Below are experts of layer 3 (counted from 0) of a mixture-of-experts language model. Rows are named router (the router's row for the expert), gate (a neuron's input weights, with its number), up (a neuron's input weights, with its number), down (a neuron's output weights, with its number) and show model dimensions 0-191. Each number is 200 + 40 x the weight over its row's rms, rounded and kept within 0 to 999.
After each expert's rows: "comes after" lists some tokens at least twice as common just before its tokens as in all text. This comes from a sample of Wikipedia text that the model never trained on. Tokens count by the router's weight.

# expert 9
router,253,180,226,237,263,276,229,227,205,231,126,278,171,161,190,196,204,151,151,205,216,230,214,162,212,278,161,141,224,209,173,202,247,180,242,238,273,254,192,273,217,230,237,152,154,178,246,138,165,223,180,237,197,171,153,223,212,163,154,183,248,181,188,200,203,206,194,171,101,198,158,205,251,115,173,212,207,261,119,234,211,200,217,217,268,246,218,170,177,215,310,224,154,146,223,218,181,212,230,250,221,139,217,233,180,160,187,237,233,204,159,160,175,201,201,184,255,225,103,217,157,212,210,179,215,136,191,173,174,188,197,212,270,102,177,259,194,216,165,211,258,197,167,222,153,186,212,206,156,180,172,237,192,177,223,133,240,150,136,206,152,178,219,267,215,171,214,141,227,161,194,191,223,273,254,253,188,150,275,114,185,189,198,165,213,287,218,253,184,165,207,140
gate0,242,195,117,152,247,272,237,275,145,233,251,244,204,245,117,265,217,166,218,213,232,170,235,202,235,182,243,146,261,200,208,231,215,291,223,189,195,155,228,225,220,224,232,207,242,219,188,180,211,186,208,207,210,244,191,210,185,192,216,270,148,243,173,233,227,176,178,145,177,200,256,126,224,273,140,295,166,236,182,213,254,220,105,142,242,223,212,182,169,168,178,227,212,272,212,211,241,172,240,209,218,207,184,251,274,166,233,253,145,188,235,173,152,148,216,192,122,201,152,136,131,149,242,151,226,222,210,236,217,172,231,216,200,146,216,177,166,199,160,183,212,151,239,183,236,259,217,174,200,216,185,284,185,241,242,177,175,170,207,231,260,173,133,208,243,169,173,244,164,163,132,205,216,184,238,145,108,254,172,174,205,180,138,184,211,294,243,207,146,200,256,195
up0,233,232,176,221,191,244,252,233,159,236,270,224,197,238,150,250,195,166,171,237,224,134,211,200,182,110,250,208,198,139,209,258,188,184,166,243,187,114,129,173,169,193,214,174,211,167,244,171,214,187,210,242,179,279,146,168,207,213,195,168,198,168,193,273,189,216,161,163,196,250,180,259,277,229,204,226,109,211,235,168,181,201,249,183,250,251,210,210,200,80,234,230,222,230,153,205,175,212,213,148,287,214,227,220,211,172,199,206,204,191,174,197,181,195,89,208,167,253,184,209,122,214,228,143,193,235,169,171,215,164,186,241,208,197,149,132,130,165,178,225,191,189,210,124,311,253,245,199,204,199,109,191,201,231,280,241,220,161,223,222,174,187,231,172,180,142,231,183,142,193,218,177,137,241,211,190,131,200,115,173,197,251,206,163,173,250,230,241,184,111,232,239
down0,231,215,231,160,208,273,226,165,186,214,213,248,242,201,239,216,184,198,171,177,245,245,244,176,241,239,214,183,171,177,150,161,161,235,252,267,191,279,265,140,254,208,208,249,215,168,167,216,226,186,198,167,204,234,172,223,219,189,231,94,274,187,265,207,232,201,309,243,156,160,170,139,176,193,140,206,188,203,199,174,158,156,198,94,329,148,139,166,129,245,152,224,192,162,210,179,217,174,190,256,158,260,224,174,287,213,174,199,252,215,210,248,245,240,285,228,225,172,165,212,241,258,251,185,223,173,238,170,206,187,147,201,191,185,166,113,211,235,129,144,170,163,227,199,177,174,203,168,196,213,195,171,189,136,161,174,245,236,161,185,241,147,268,228,239,153,220,189,234,264,258,191,233,238,155,198,199,189,210,200,195,216,153,153,216,135,239,237,153,233,172,224
comes after: " B", " C", " M", " T", " D", "M"

# expert 35
router,258,232,205,268,149,220,233,275,149,193,231,201,212,204,236,217,171,160,239,207,204,217,245,156,185,168,156,224,186,181,229,252,159,231,244,195,212,213,257,181,216,151,234,196,139,217,202,127,180,144,170,224,180,176,177,211,187,237,244,223,208,239,140,244,237,240,207,206,225,221,209,205,221,221,168,154,241,177,259,286,260,166,208,176,162,223,169,213,168,179,274,237,189,218,168,142,183,154,114,154,153,147,196,184,179,241,191,179,232,193,288,190,169,141,265,237,244,236,236,171,271,190,197,178,253,221,236,181,201,228,253,225,215,230,209,229,197,227,220,169,188,172,169,155,165,167,178,156,269,289,219,152,206,195,179,172,132,263,233,230,104,263,180,133,273,206,317,233,191,178,156,159,172,253,187,242,273,221,213,196,232,182,232,210,264,177,264,139,211,302,192,124
gate0,212,181,208,120,207,324,193,197,155,193,224,116,140,213,227,231,178,217,156,247,237,249,221,225,238,236,168,166,245,150,222,221,168,184,223,306,175,175,161,161,302,124,111,199,172,272,214,247,158,211,167,153,132,216,252,236,214,212,219,225,187,183,226,206,210,219,156,281,174,147,253,261,179,216,161,203,144,198,200,219,152,218,257,180,180,184,217,219,181,185,206,197,183,257,201,197,150,158,204,242,226,173,189,251,183,147,137,212,175,227,266,185,171,213,177,228,220,223,293,214,216,159,177,244,151,193,103,214,172,175,210,172,218,229,225,157,190,226,273,222,172,121,306,238,176,240,195,217,235,191,167,225,185,114,211,245,183,261,185,170,222,232,274,212,149,174,194,174,214,245,248,171,218,212,237,225,150,252,184,188,203,181,156,170,175,189,202,194,216,86,213,227
up0,246,118,249,159,215,184,193,148,179,224,148,193,229,199,147,189,126,218,190,168,165,202,183,176,125,137,252,180,200,190,173,213,203,179,152,136,157,183,161,191,129,202,201,194,179,210,163,126,213,233,138,225,241,258,197,226,154,221,194,242,258,192,181,224,154,183,180,153,225,188,195,178,165,226,283,237,168,204,165,149,250,230,141,204,123,212,223,172,171,157,172,234,258,232,210,260,258,209,190,153,183,212,208,227,203,166,265,197,158,196,180,153,261,254,232,113,256,222,171,96,146,238,250,137,247,215,160,261,206,160,212,167,133,165,189,189,194,227,224,151,153,245,139,186,234,237,121,125,234,187,185,162,178,232,223,178,210,138,138,175,242,185,144,237,234,240,184,264,244,234,209,239,197,246,191,185,259,152,166,216,273,202,163,230,139,239,236,220,162,282,158,242
down0,222,220,262,219,178,104,230,228,191,261,210,203,138,212,187,272,298,148,211,184,167,152,206,188,233,190,268,180,235,161,252,244,184,163,154,118,160,202,173,149,207,169,159,284,228,248,239,196,161,197,223,249,172,132,189,159,165,178,219,268,165,122,186,182,186,284,223,150,171,210,171,203,264,233,172,138,251,258,211,204,226,164,213,240,230,221,241,136,160,236,252,261,236,179,147,234,217,275,245,128,161,141,165,208,182,298,191,234,168,186,220,193,250,195,189,268,217,201,211,144,268,235,256,260,217,259,179,213,159,217,173,205,198,191,151,130,261,196,234,183,202,203,218,162,152,197,242,221,133,219,212,255,244,156,255,179,195,221,182,258,206,216,203,154,214,188,190,240,226,258,245,179,173,222,174,244,215,193,266,221,171,252,223,205,222,194,188,173,158,240,112,171
comes after: " was", " a", " an", " the", " were", "'s"

# expert 16
router,188,158,218,217,219,210,148,222,203,178,219,116,167,183,95,269,192,259,234,147,175,154,242,180,176,168,209,198,236,218,187,189,246,117,224,212,188,272,239,130,223,238,234,217,240,243,269,215,171,215,258,237,165,170,110,222,137,285,232,213,262,155,147,168,175,211,270,127,186,200,264,156,253,252,253,172,226,184,147,278,188,245,161,163,170,147,191,206,199,172,232,259,232,262,205,224,229,257,197,249,260,211,176,148,146,202,203,222,193,238,227,140,179,198,238,184,169,204,258,191,151,229,262,101,237,235,204,186,164,205,199,248,151,158,187,200,240,251,227,118,258,162,125,141,167,170,223,193,262,208,206,192,194,160,149,229,201,182,184,173,183,209,279,255,188,197,194,167,173,201,216,172,200,212,147,162,213,211,214,179,156,178,218,204,256,116,220,208,203,138,189,160
gate0,225,162,210,178,212,174,215,176,189,152,215,212,208,164,216,242,200,151,214,231,166,185,200,181,178,150,160,185,293,131,211,140,160,194,229,240,167,204,199,222,224,171,222,244,209,201,179,171,232,134,184,239,205,197,209,227,148,236,226,229,198,176,166,166,197,195,253,159,159,206,204,261,207,272,246,155,204,214,160,196,226,224,139,118,125,184,181,191,170,179,272,241,148,209,204,231,259,168,167,348,201,153,253,176,188,219,168,185,238,227,212,215,184,180,188,169,177,152,250,230,157,256,171,239,199,185,226,181,98,190,239,247,130,199,256,185,187,203,183,171,160,164,245,188,239,309,117,154,221,238,83,222,200,173,160,193,202,167,254,238,136,204,170,132,199,256,196,142,171,226,252,136,204,252,187,234,141,236,226,209,255,227,223,204,263,188,315,190,181,219,268,234
up0,220,206,179,213,167,135,261,194,282,172,252,236,221,231,200,170,166,209,206,179,237,186,188,215,183,208,246,170,195,189,190,116,194,201,213,256,168,213,188,152,205,218,145,135,252,197,197,212,254,154,218,214,198,183,102,183,206,160,149,170,188,223,257,299,296,170,182,183,201,160,133,163,104,154,224,230,168,207,155,252,226,186,236,186,134,263,319,214,257,258,193,222,220,162,171,219,213,113,163,156,173,197,180,202,213,238,179,182,125,183,243,191,200,195,265,158,231,136,184,207,189,174,226,253,241,212,154,276,223,208,227,201,229,163,169,238,215,216,188,211,98,153,231,272,173,220,171,233,157,206,147,122,202,231,183,221,184,214,143,203,218,165,168,171,128,255,219,170,158,191,205,178,218,145,100,209,178,180,152,249,162,228,146,192,157,182,196,218,139,183,129,240
down0,170,189,199,216,219,233,212,167,146,239,205,143,146,221,130,196,272,146,220,200,124,213,229,268,216,244,204,202,191,193,222,176,247,196,273,216,143,171,184,232,210,180,246,162,249,233,141,234,188,245,133,176,283,242,258,164,199,259,211,204,237,110,116,202,169,195,245,192,274,135,249,214,205,149,207,227,254,167,191,252,263,249,182,148,313,212,176,187,146,230,185,212,187,228,214,203,210,207,215,241,234,181,191,188,218,189,186,219,245,264,219,139,192,272,212,209,208,173,244,133,190,186,216,159,258,236,244,206,137,133,200,172,206,237,199,240,254,230,227,228,209,99,236,155,176,235,197,223,247,194,225,190,186,202,191,186,121,245,154,154,191,209,193,220,166,218,209,220,140,214,146,211,188,164,191,121,170,220,155,258,150,232,110,195,245,74,208,206,256,192,174,216
comes after: " a", " the", " km", " ft", " The", " at"

# expert 21
router,266,149,194,181,183,256,250,178,183,126,204,241,293,212,245,183,264,205,164,206,145,181,107,196,208,183,216,156,192,132,149,199,205,143,206,243,185,191,223,215,182,253,225,181,299,182,244,161,211,233,279,175,221,239,163,170,265,178,236,201,198,229,243,183,223,216,168,173,256,244,181,170,167,221,253,210,221,150,173,199,176,262,226,237,228,169,207,220,152,194,173,225,164,229,149,243,202,271,245,182,234,230,210,250,120,170,172,228,183,206,225,198,267,249,211,181,197,108,146,236,154,252,202,266,243,185,179,161,155,153,220,289,190,181,142,193,211,211,250,265,209,244,200,280,207,209,181,218,247,206,174,238,222,193,209,214,287,167,159,196,154,172,175,179,207,200,248,180,252,115,149,264,241,180,222,226,204,264,221,135,148,259,232,179,175,212,206,217,117,248,293,164
gate0,194,196,217,170,168,145,158,217,251,166,168,192,276,103,267,188,243,219,218,247,173,205,140,269,220,244,199,198,241,161,223,207,182,215,184,137,189,176,206,267,249,196,174,218,197,204,240,198,187,221,147,276,203,137,205,222,170,193,180,250,176,261,210,214,285,267,216,159,244,215,220,144,217,239,208,183,177,185,199,185,201,224,217,225,231,190,204,248,269,217,227,235,114,177,92,190,147,251,165,220,165,173,201,167,166,195,265,308,240,213,220,237,140,160,193,154,265,74,148,153,173,182,190,292,167,136,230,182,213,223,180,208,222,220,230,225,203,193,186,256,235,191,220,205,247,264,230,177,171,257,185,202,113,220,199,195,226,207,159,226,219,260,186,202,233,188,187,164,207,215,146,148,242,238,236,220,141,281,243,156,244,253,226,177,172,227,259,147,156,178,215,273
up0,265,213,245,234,234,143,202,235,159,225,181,130,133,174,215,180,142,64,233,132,228,147,221,156,224,179,216,189,238,117,201,198,234,193,147,271,254,195,248,154,220,178,153,140,179,251,226,205,185,193,226,217,183,317,129,212,238,262,190,197,123,152,213,181,130,160,186,202,217,232,142,251,208,187,193,209,179,224,237,200,148,292,219,219,136,207,146,170,170,239,217,233,198,201,244,116,208,217,256,226,274,151,211,224,195,204,239,204,188,219,232,202,195,195,192,203,214,156,302,263,213,182,208,235,225,205,301,177,212,128,165,219,152,157,196,197,219,154,215,166,143,197,232,163,160,227,200,192,188,172,274,183,145,299,203,216,232,197,270,140,209,237,189,175,176,168,216,226,189,160,220,210,268,159,192,221,190,168,201,203,137,213,221,262,241,225,190,219,155,214,191,224
down0,184,174,236,184,200,167,204,182,159,150,178,204,227,261,181,202,230,190,204,206,246,232,172,217,203,170,159,187,292,251,208,205,136,222,190,243,153,233,275,191,234,246,158,96,178,209,162,160,192,195,148,214,151,170,153,162,154,237,211,190,193,217,260,238,284,108,193,244,213,211,179,271,181,207,180,199,224,174,228,233,130,215,204,189,272,174,266,188,160,198,183,164,155,193,192,147,133,227,168,246,238,213,210,93,124,208,242,235,128,176,251,202,168,224,160,195,165,233,167,159,147,177,230,313,193,224,206,221,215,247,133,196,197,207,232,194,225,181,173,246,225,183,212,186,277,158,169,209,160,245,210,185,179,221,274,223,155,211,214,213,237,201,147,189,152,107,236,185,228,200,183,250,178,88,245,213,223,176,183,186,146,265,165,126,172,83,149,201,218,191,187,199
comes after: " N", " Y", " Z", "N", " K", " O"

# expert 39
router,166,166,238,229,154,142,181,144,172,164,257,130,207,166,183,200,119,218,147,214,129,149,179,246,184,233,124,181,243,193,257,271,208,265,135,199,154,269,158,154,250,255,193,213,166,215,187,211,228,193,178,251,242,172,222,305,167,235,248,210,241,250,190,223,115,248,127,207,146,207,199,193,190,190,186,189,217,202,233,153,163,244,195,189,121,251,234,159,174,233,191,182,145,205,207,164,199,207,211,169,78,170,163,188,138,236,225,184,167,203,214,162,286,190,222,186,256,233,241,230,154,247,166,168,207,177,221,226,156,253,195,200,148,204,176,171,150,262,233,197,178,173,203,131,264,227,174,186,249,117,240,243,269,209,273,192,156,160,267,192,211,174,222,193,266,158,187,242,145,181,214,211,172,245,158,218,216,156,130,201,208,158,217,220,194,160,138,233,228,164,218,231
gate0,156,222,176,116,165,122,203,132,209,116,239,233,258,222,196,202,241,226,142,174,215,155,196,290,190,209,159,120,201,210,140,187,222,202,148,111,157,200,226,207,179,191,195,152,144,177,235,188,293,126,239,220,237,225,196,196,184,194,198,193,210,268,206,273,208,184,179,185,199,230,204,263,218,227,246,262,203,170,210,173,206,194,189,177,202,166,230,117,232,218,186,129,188,248,255,223,205,258,235,191,174,208,101,219,184,202,154,349,184,267,198,213,252,155,218,202,197,123,155,200,210,233,231,243,203,193,218,233,213,182,151,236,240,171,246,249,237,224,211,234,205,246,220,173,146,198,233,218,150,147,289,212,164,215,236,253,167,185,246,203,189,188,143,174,213,165,208,142,158,247,235,228,171,138,151,186,208,177,199,261,244,190,206,291,231,263,175,188,209,187,161,259
up0,258,238,208,222,195,205,237,253,199,213,161,209,171,295,222,259,145,231,245,252,179,235,191,175,175,239,121,256,225,101,201,193,266,263,218,292,213,176,190,236,190,184,234,209,230,195,177,206,188,257,223,174,142,228,168,175,250,258,224,223,257,130,234,195,267,222,224,158,155,224,142,199,162,304,170,153,162,205,241,246,209,182,169,148,177,240,213,236,208,246,190,173,197,182,227,156,181,202,166,203,158,112,257,211,164,190,196,175,134,200,168,209,271,166,191,200,266,254,196,190,190,178,186,130,275,222,176,164,189,208,269,146,191,252,146,170,190,167,230,195,132,168,209,275,255,210,251,217,204,236,167,245,138,176,249,164,126,208,186,195,172,166,211,226,199,252,205,178,234,199,255,148,235,146,224,150,156,237,208,182,180,189,131,155,171,208,294,157,124,157,197,214
down0,191,156,191,189,149,182,192,259,216,250,190,151,222,160,212,170,224,272,215,213,207,238,183,200,179,182,167,191,189,189,215,255,189,234,124,171,237,187,254,237,225,205,185,219,191,170,189,213,233,240,188,254,201,142,221,212,167,257,145,141,181,240,297,223,193,165,215,229,169,163,206,149,223,235,268,175,167,211,203,200,228,173,282,169,152,197,116,188,213,170,219,247,195,162,191,255,179,92,199,214,290,248,229,162,234,259,193,171,180,238,193,201,211,256,202,200,130,219,228,191,188,272,234,198,199,218,175,154,166,258,162,161,181,231,266,165,217,272,258,194,228,238,199,200,241,196,230,112,257,261,216,214,124,219,133,151,212,146,201,137,189,200,176,144,319,132,235,248,198,202,188,175,185,225,189,197,193,225,242,269,200,214,305,185,218,305,164,143,248,143,141,195
comes after: " the", " New", " The", " National", " United", " World"

# expert 47
router,200,200,208,234,222,186,260,247,189,118,185,192,139,109,186,209,120,210,178,176,126,208,188,221,177,216,194,144,226,100,274,160,94,162,206,99,186,150,202,205,201,209,244,222,158,227,132,205,150,177,125,214,166,209,251,247,201,257,180,130,244,221,204,188,248,255,257,245,216,209,236,200,226,295,256,203,269,231,222,176,184,164,158,204,191,210,155,153,177,160,158,229,161,205,195,248,240,193,118,230,199,238,211,185,246,193,245,186,257,226,212,143,176,194,218,123,231,217,197,157,148,218,144,199,152,242,169,196,213,213,208,230,252,190,265,174,274,291,216,183,238,147,229,183,223,180,266,234,244,209,194,213,220,221,243,152,170,174,169,118,225,272,174,181,161,206,150,175,163,205,199,224,195,220,146,232,272,150,231,174,252,184,171,241,177,186,201,265,212,220,237,212
gate0,248,235,163,231,172,280,177,266,252,147,157,188,206,191,69,232,206,254,228,226,178,231,231,192,259,252,164,157,235,237,219,196,197,252,182,208,224,135,199,177,179,178,210,219,226,216,221,196,209,257,191,134,180,188,250,246,240,216,157,241,187,142,105,255,200,230,261,179,141,228,214,258,164,235,224,211,148,175,211,219,258,232,118,185,323,171,208,219,154,219,229,183,169,146,194,246,222,180,188,252,200,162,137,155,243,192,244,219,183,201,170,187,150,238,181,249,129,209,215,202,227,188,187,224,206,290,187,234,245,253,255,233,200,246,249,227,209,192,264,210,212,158,199,284,139,214,204,158,145,185,180,119,224,284,174,255,190,212,218,242,247,203,289,244,182,168,186,157,205,180,214,180,153,181,211,190,222,201,231,143,111,218,184,238,213,201,123,174,171,194,252,233
up0,180,245,284,252,177,245,182,146,164,231,193,222,216,172,204,265,227,224,253,226,217,226,228,221,199,201,133,152,194,196,184,187,170,222,174,154,217,145,254,171,197,205,193,183,168,197,269,131,112,229,236,184,168,198,126,171,219,213,184,203,208,206,186,156,195,316,243,182,237,228,247,142,241,199,187,190,215,250,207,249,168,156,233,240,167,262,208,180,237,202,197,224,191,87,237,257,210,173,248,223,216,195,144,171,150,248,197,254,178,205,208,221,245,222,195,156,314,201,267,222,126,227,171,130,160,268,245,285,143,237,209,204,219,216,176,195,260,204,213,234,279,149,147,217,154,183,180,162,144,230,292,152,284,203,265,220,217,170,207,226,273,241,218,248,198,209,213,238,241,212,173,252,158,149,227,216,186,211,179,208,201,260,213,174,173,244,206,228,126,269,201,203
down0,177,206,142,216,186,198,205,186,194,174,243,208,223,210,260,213,248,207,196,188,264,152,141,223,183,175,275,148,218,154,183,153,173,254,152,191,228,229,227,197,156,217,246,244,201,171,233,179,152,189,143,188,255,201,195,266,192,237,164,199,133,187,176,221,273,196,213,124,201,253,201,115,252,270,183,204,218,213,210,159,154,182,191,158,188,215,203,111,203,180,231,191,217,265,162,188,283,213,172,289,165,158,167,200,298,208,176,194,188,146,169,247,177,124,200,189,249,256,148,203,262,180,299,192,234,235,239,240,166,159,240,214,152,187,189,176,146,172,159,177,226,143,204,208,216,175,165,206,157,123,285,144,190,124,178,180,146,164,200,223,197,186,162,169,274,266,146,237,196,158,186,229,93,197,137,136,205,242,220,244,112,234,148,210,185,231,218,183,214,208,237,213
comes after: "-", "\n", ":", "′", "°", "″"

# expert 3
router,263,162,224,209,189,175,180,207,176,230,230,167,193,213,211,306,218,192,227,170,269,204,183,136,211,188,226,199,163,196,109,172,167,151,160,152,261,277,159,152,119,199,200,190,192,242,277,221,179,235,230,211,149,209,185,158,167,234,221,264,208,249,187,171,155,217,248,189,233,200,270,168,161,293,236,221,238,150,265,126,122,231,217,175,97,215,225,201,175,128,239,202,255,241,117,186,166,241,193,240,195,254,229,180,177,232,250,219,253,222,186,174,148,232,156,297,143,255,227,200,212,232,216,198,237,260,194,211,178,230,221,138,217,189,150,184,254,209,214,188,214,190,152,191,178,162,185,199,238,158,181,145,202,189,150,259,225,208,257,203,124,231,185,172,207,219,259,242,237,264,203,203,178,154,153,192,208,224,257,192,124,170,187,150,226,144,249,275,203,251,179,233
gate0,215,112,193,160,272,195,203,215,134,204,237,108,267,232,219,205,201,284,185,177,213,223,186,182,182,183,189,226,129,154,189,147,226,202,199,208,194,189,233,229,146,237,277,200,203,150,233,178,231,164,249,223,199,218,223,133,101,101,247,176,180,151,163,148,213,197,195,160,197,186,220,254,213,212,211,200,201,243,235,170,161,134,198,238,111,130,247,262,159,204,234,198,244,213,185,265,251,160,227,198,189,208,112,204,184,214,268,196,231,189,206,126,216,222,204,129,135,252,219,221,233,245,218,219,258,193,264,235,200,186,209,196,255,219,218,178,126,228,192,171,136,194,153,117,230,152,212,181,175,145,163,167,246,251,91,231,271,208,273,257,200,185,303,226,185,184,191,246,202,181,222,221,157,198,201,196,152,200,270,220,175,238,171,247,176,204,221,171,171,208,196,202
up0,264,264,191,249,206,181,213,157,168,186,195,198,251,205,159,214,258,223,236,295,225,246,207,194,212,174,194,203,204,258,80,237,245,223,153,276,173,254,203,159,159,227,231,243,147,191,188,223,183,162,238,211,182,216,287,259,210,136,119,195,193,275,205,146,259,209,160,196,112,259,187,167,134,192,234,324,195,218,220,185,207,215,238,283,213,182,162,155,197,161,199,162,222,179,156,166,181,247,221,144,199,171,205,171,259,248,165,182,198,188,168,246,186,187,141,215,156,190,125,182,197,166,229,159,265,219,199,213,161,132,225,198,155,235,234,251,215,193,159,130,235,223,213,244,149,203,151,170,224,239,184,238,180,170,185,225,164,211,260,111,124,191,200,217,171,184,205,135,218,156,221,203,216,181,144,190,230,270,162,159,214,212,136,205,253,141,227,154,226,166,180,237
down0,151,250,179,271,230,253,148,183,174,240,148,203,164,233,207,295,247,192,273,180,173,189,135,215,188,158,275,181,175,215,246,194,203,138,183,206,183,163,193,157,189,169,256,179,200,243,219,128,179,216,175,141,126,260,203,260,189,197,175,216,243,180,217,227,173,175,153,247,113,168,169,159,172,192,243,243,185,185,278,284,190,224,190,140,209,180,210,220,172,98,254,148,256,246,230,213,148,179,181,212,198,217,201,238,190,236,216,187,157,155,129,253,183,231,241,209,234,157,216,141,193,206,211,273,182,196,107,238,229,235,144,143,201,187,161,219,153,165,199,223,260,202,239,223,241,265,138,223,233,231,138,158,177,281,197,212,179,186,153,164,206,116,177,160,159,263,205,131,232,257,251,239,259,193,123,215,187,266,159,230,228,163,180,215,179,207,226,223,217,216,181,194
comes after: " to", " and", " a", " was", " is", " with"

# expert 45
router,237,214,183,139,172,204,177,182,235,218,240,199,207,196,185,253,204,238,207,156,298,235,225,151,197,162,216,216,146,303,107,114,252,229,138,131,252,211,241,218,138,172,147,196,154,238,215,177,124,200,249,159,191,165,180,173,185,261,182,230,141,240,243,234,148,217,184,192,229,133,165,204,221,251,173,249,152,168,166,215,197,164,182,179,288,195,232,242,214,145,175,207,217,181,181,197,173,199,151,188,174,139,216,233,201,190,242,181,219,210,199,220,171,153,162,220,180,194,182,221,151,181,234,249,240,237,245,253,229,244,236,215,162,239,285,134,191,162,189,168,184,232,218,246,197,123,142,192,236,189,169,216,290,195,255,167,169,159,172,267,217,177,157,174,108,149,217,162,240,216,156,189,214,184,174,211,141,249,146,291,211,181,266,141,146,199,246,142,249,140,170,221
gate0,159,212,281,151,129,212,147,201,176,186,196,132,236,184,218,176,208,211,105,175,241,233,202,207,186,225,251,277,161,235,210,157,305,180,246,135,242,201,141,215,213,174,223,173,192,180,217,207,96,191,111,166,200,198,186,222,217,168,155,170,174,213,205,237,255,142,156,201,174,170,202,240,194,177,186,232,197,245,129,198,248,173,160,214,225,194,168,189,247,197,95,153,259,219,190,268,147,178,181,189,86,160,215,211,231,162,254,212,219,188,163,173,184,151,262,180,152,193,176,235,158,234,167,155,178,144,156,228,165,189,230,146,113,192,224,186,117,194,165,257,165,213,210,258,214,165,193,156,158,167,200,284,216,243,251,232,243,200,180,197,198,175,200,250,160,243,190,206,299,106,212,196,184,215,168,182,213,157,182,247,231,236,280,180,164,232,221,173,158,186,158,206
up0,228,232,235,193,169,174,180,187,205,256,188,198,200,199,200,157,186,150,132,232,179,213,168,234,229,197,236,253,176,214,196,223,303,184,195,74,233,192,172,271,183,232,175,208,198,174,283,150,130,128,99,157,161,233,305,214,228,179,139,228,161,186,259,169,287,184,196,231,202,186,250,185,265,171,193,225,246,226,151,183,253,269,190,200,247,234,186,259,191,198,160,220,220,217,211,220,155,218,147,293,123,234,222,197,253,203,169,221,186,153,177,230,179,238,261,225,150,173,170,202,196,149,230,123,265,123,200,193,179,180,261,214,186,179,151,150,183,189,215,192,182,171,200,191,207,185,239,182,224,146,195,240,243,250,202,238,231,215,127,242,202,209,213,209,186,233,182,245,233,96,123,239,189,186,165,175,150,170,108,179,195,179,221,221,183,201,201,269,221,196,119,179
down0,193,240,151,182,190,175,215,168,179,171,153,187,204,195,151,191,167,158,180,224,149,264,200,283,220,203,237,263,211,251,189,201,251,213,227,173,182,273,171,210,210,171,146,157,214,171,203,284,139,214,165,164,196,159,203,129,216,162,126,225,201,169,259,225,261,167,249,155,267,195,249,199,195,221,157,346,249,203,142,139,167,226,119,187,244,220,206,220,224,202,195,219,214,213,142,182,286,228,135,198,226,157,287,161,187,164,241,222,260,211,217,163,203,108,214,276,179,187,257,217,187,184,159,125,192,247,208,164,206,211,280,208,137,169,287,201,157,183,220,150,243,196,199,218,154,174,124,206,164,250,153,271,231,176,208,240,152,158,174,165,211,217,160,201,198,217,213,233,228,222,261,211,210,275,204,234,259,221,128,164,193,175,224,190,240,179,150,164,219,215,171,201
comes after: " to", " was", " he", " and", " He", " also"

# expert 28
router,181,239,230,208,205,223,178,174,256,281,219,185,249,274,143,218,140,202,246,198,178,130,236,244,212,211,157,158,236,198,182,252,195,254,223,238,203,267,159,178,231,219,140,227,192,240,207,193,138,179,179,140,215,183,189,171,179,247,207,210,223,204,212,172,197,174,170,221,103,214,238,223,121,247,205,173,238,257,188,228,141,178,166,202,212,211,250,212,159,184,199,267,119,137,211,136,168,208,158,188,149,183,196,196,243,230,172,171,256,228,219,216,211,190,213,208,213,206,253,172,205,197,179,213,204,259,234,147,237,218,175,191,188,241,261,212,203,233,201,168,167,157,262,151,276,194,204,250,171,168,246,139,159,150,223,273,237,231,299,147,191,211,266,215,323,206,270,291,280,183,189,104,254,230,136,186,229,246,190,234,189,223,259,157,234,176,207,232,186,164,255,122
gate0,173,236,132,141,190,195,232,153,221,181,194,187,220,179,95,208,211,154,252,247,192,265,164,240,240,130,205,240,196,179,198,153,220,177,198,243,233,188,255,253,155,287,130,264,207,231,312,236,160,222,165,241,178,207,192,242,230,236,175,249,206,175,197,231,214,229,146,229,215,182,242,200,185,160,220,108,147,167,153,213,248,219,123,236,198,113,200,206,189,187,202,162,212,195,180,213,147,220,196,209,100,232,194,189,120,184,183,196,216,228,234,202,216,242,147,223,158,233,193,332,190,185,189,257,191,172,181,219,160,244,110,249,194,213,193,169,198,263,177,142,241,265,220,142,182,217,220,226,195,168,230,208,223,166,195,247,223,184,193,234,201,222,166,177,258,275,163,176,282,171,152,159,210,208,219,163,121,249,153,222,219,204,197,213,198,132,190,166,120,148,188,143
up0,151,187,135,286,141,98,180,193,219,197,161,196,267,223,76,203,153,115,178,209,182,177,214,111,239,161,159,238,267,183,196,219,188,211,141,229,210,179,232,246,154,269,273,223,171,218,255,268,168,225,217,188,189,241,271,154,222,227,187,174,180,264,148,178,151,172,160,235,221,198,270,147,129,202,188,182,251,228,186,160,250,153,196,182,213,210,218,223,144,183,217,140,229,183,195,168,128,233,203,144,233,185,237,256,170,163,195,163,195,175,182,208,214,224,192,102,215,177,143,199,236,220,231,187,183,209,205,168,216,203,129,247,135,239,228,250,183,242,126,236,245,216,209,189,157,165,197,188,232,200,159,155,206,181,252,197,176,193,230,183,147,159,170,180,171,258,172,146,194,107,120,220,159,248,195,196,157,257,188,235,203,202,144,285,203,234,227,195,188,181,248,195
down0,231,140,306,155,240,220,197,193,149,292,220,216,244,166,200,219,217,196,166,216,192,191,231,255,248,215,203,259,165,142,244,188,245,264,198,301,212,289,161,166,231,220,197,220,189,202,298,123,180,181,183,176,200,237,305,198,175,127,169,102,193,168,186,217,201,217,147,235,227,132,217,212,162,210,187,200,144,158,211,248,206,170,115,167,164,168,236,211,174,174,239,195,221,233,183,120,208,259,166,214,190,222,214,190,236,209,200,180,207,153,192,227,159,228,185,209,175,223,202,175,238,232,211,240,227,252,161,196,170,198,173,221,192,145,253,271,186,171,191,246,202,242,200,176,198,162,284,218,192,197,263,122,218,229,168,157,170,188,125,206,211,265,114,113,176,195,233,207,207,142,250,223,262,268,197,224,160,237,236,173,235,255,149,216,178,211,235,214,276,232,260,220
comes after: " the", " a", " of", " an", " and", " The"